config = dict(
    router_noise=0.3,
    router_cosine_scale=20.0,
    lr_router=0.000483,
    positions='rope',
    rope_fraction=0.5,
    qk_norm=False,
    init_std_qkv=0.0212,
    init_std_up=0.0212,
    learning_rate=0.0025,
    lr_mult_o=0.915,
    decay_fraction=0.867,
    batch_tokens=65536,
    max_seq_len=512,
    doc_mask=False,
)
Below are experts of layer 7 (counted from 0) of a mixture-of-experts language model. Rows are named router (the router's row for the expert) and show model dimensions 320-383. Each number is 500 + 25 x the weight over its row's rms, rounded and kept within 0 to 999. Numbers have three digits each.
After each expert's rows: "comes before" lists some tokens at least twice as common just after its tokens as in all text; "raises" lists some tokens whose logits its average output raises strongly, later layers aside. This comes from a sample of Wikipedia text that the model never trained on. Tokens count by the router's weight.

# expert 30
router:527529489449494502505499489493468566492467545486488484529513470454480527489512450483459527501535490491565475491490478488489529459491490485476492495502468442468486536480558490496482492503521515
comes before: " ", " The", " \"", "00", " In", "=="
raises: " ", " G", " A", " As", " S", " T"

# expert 17
router:465483523481474541469495526481511472529503480482510529540521560514509530485498532480509467516481486548457540536513488514499482462522510527501522466457526556519509553510492493461488518510506482
comes before: ",", " (", "\n", " and", ".\n\n", "\""
raises: ",", " and", " in", " (", ".", " "

# expert 10
router:527484535474491508487505514511499524488501487467511503513481542503504490481501504502480506493500478502513526532513512504456549472522547466508478490449546547532521472496483509504471500502507485
comes before: " of", ",", ".", " in", " and", ".\n\n"
raises: ",", " and", " (", " in", " on", ";"

# expert 20
router:496525492531518477564514507470540500533509481479523496493558544513444504501506496507489514480523500548516524447509515498517488510506544523527537538493463525535514473443541544517540474461497480
comes before: ",", "–", ")", ".\n\n", ")\n", "\n"
raises: ",", ".", " (", ";", " and", ".\n\n"

# expert 16
router:485483505514530523475507514548471526511494491486521481494448539493467491557485510514532472494507515463434468507515509501487487492544506488497500439556494461501516468513517471507474488517516536
comes before: " to", " by", " the", " in", " that", " a"
raises: " the", ".", " in", ":", ",", " A"

# expert 25
router:474513500537501556514480499490498487482470476439490550463473486529545518504494524521438474514495500468498489513525535493508488519450468507503493491473492504476496460493500491553506492501499512
comes before: " |", ",", " (", "\n", ";", "–"
raises: "ly", " of", "ers", "ments", "ings"

# expert 43
router:534493535501444541539550447546509511553540513510536475502539519533474489508489485529514503498498465477495500483498485553514489488498490564506470507483471512522513515463523540477525510476541521
comes before: ",", ".", "\n", ".\n\n", " and", " ("
raises: ",", " (", " and", ".", " for", ";"

# expert 0
router:514475509520500476469486543504496490478503493556464494494497522510492522525516531484483502494477487482489496454517456495482508492516513552513518485442469483530506530487519524504495464492484502
comes before: "|", " to", " by", " in", " as", " of"
raises: " in", ",", " and", " at", " of", " on"

# expert 12
router:483513484499487521488550501476506530518511486523491487516478508462489521485546517491499534548548508541490507535462516515506527500499454494530544498529508523519514522529475473482512469463500527
comes before: " ", " \"", " his", " he", " He", " Years"
raises: " ", " No", " I"

# expert 2
router:516479503484504470535536508494499459521499460565529515517481541528486518472488468518494498529446511545511475474500488509559513515503507522527452541544529500473513485518502508479511504497510479
comes before: "-", "born", "199", "200", "201", "198"
raises: "or", "in", "S", "1", "In", "G"

# expert 33
router:509492537491482515464486502482503527468508554487490493490455517514543480551492488524487466433519484508521508533510468520470520500486494481492482481455528474547494479466473486552518475492501485
comes before: ":", " |", " (", "\n", " /", "="
raises: " |", ".", " |\n", " ("

# expert 39
router:463530510486495527505528514499488449477521517521473530471514495520500472493491489513478473503510482508516467495497480485529479460489508494508530561512471483468463507558484530539477537492511461
comes before: "201", "200", "202", "199", "198", "1"
raises: "4", "3", "5", "1", "6", "201"

# expert 42
router:504517508464531507464461511521513510451513485492506483506508512515523515501513513580481505489513513504493449509526516482483521520533515493478496475484517478548466498464514580509498472544503516
comes before: "-", ":", "\n", "′", "°N", "″N"
raises: ",", "y", ".", "on"

# expert 11
router:517487500484484500499511541485512499492544517500468497487509506506487516483502435522461523501501496464521439543484489479554531548457468489505517510523475495508495493488496522507508500510521528
comes before: " the", " Fame", " Representatives", " Year", " New", " States"
raises: " the", " ", " a"

# expert 19
router:517452518510513529518448528501520526510492503484504535493479515497474532522516488514543518502521531497485450522502470498491503482486499492479511516550559494478532494533463488501449490514539534
comes before: " the", " a", " to", " an", " their", " his"
raises: " the", " U", " all"

# expert 6
router:518496512522485527509467491462471505510477501506502509501519516476484508495513506493527545500520531484474427491520482500512523519494479482464558490515469526485445532486485476484522462507499518
comes before: " the", " ", " a", " his", " this", " its"
raises: " the", " ", " a", " his", " their", " an"

# expert 4
router:506489502450488534506511509512497480525529466518481540452473489489480481526519469522500520535563497489495486527523470517543584454495512464474534529508497463510518446473472507505456475457520518
comes before: " the", " be", " a", " have", " make", " his"
raises: " the", " a", " be", " "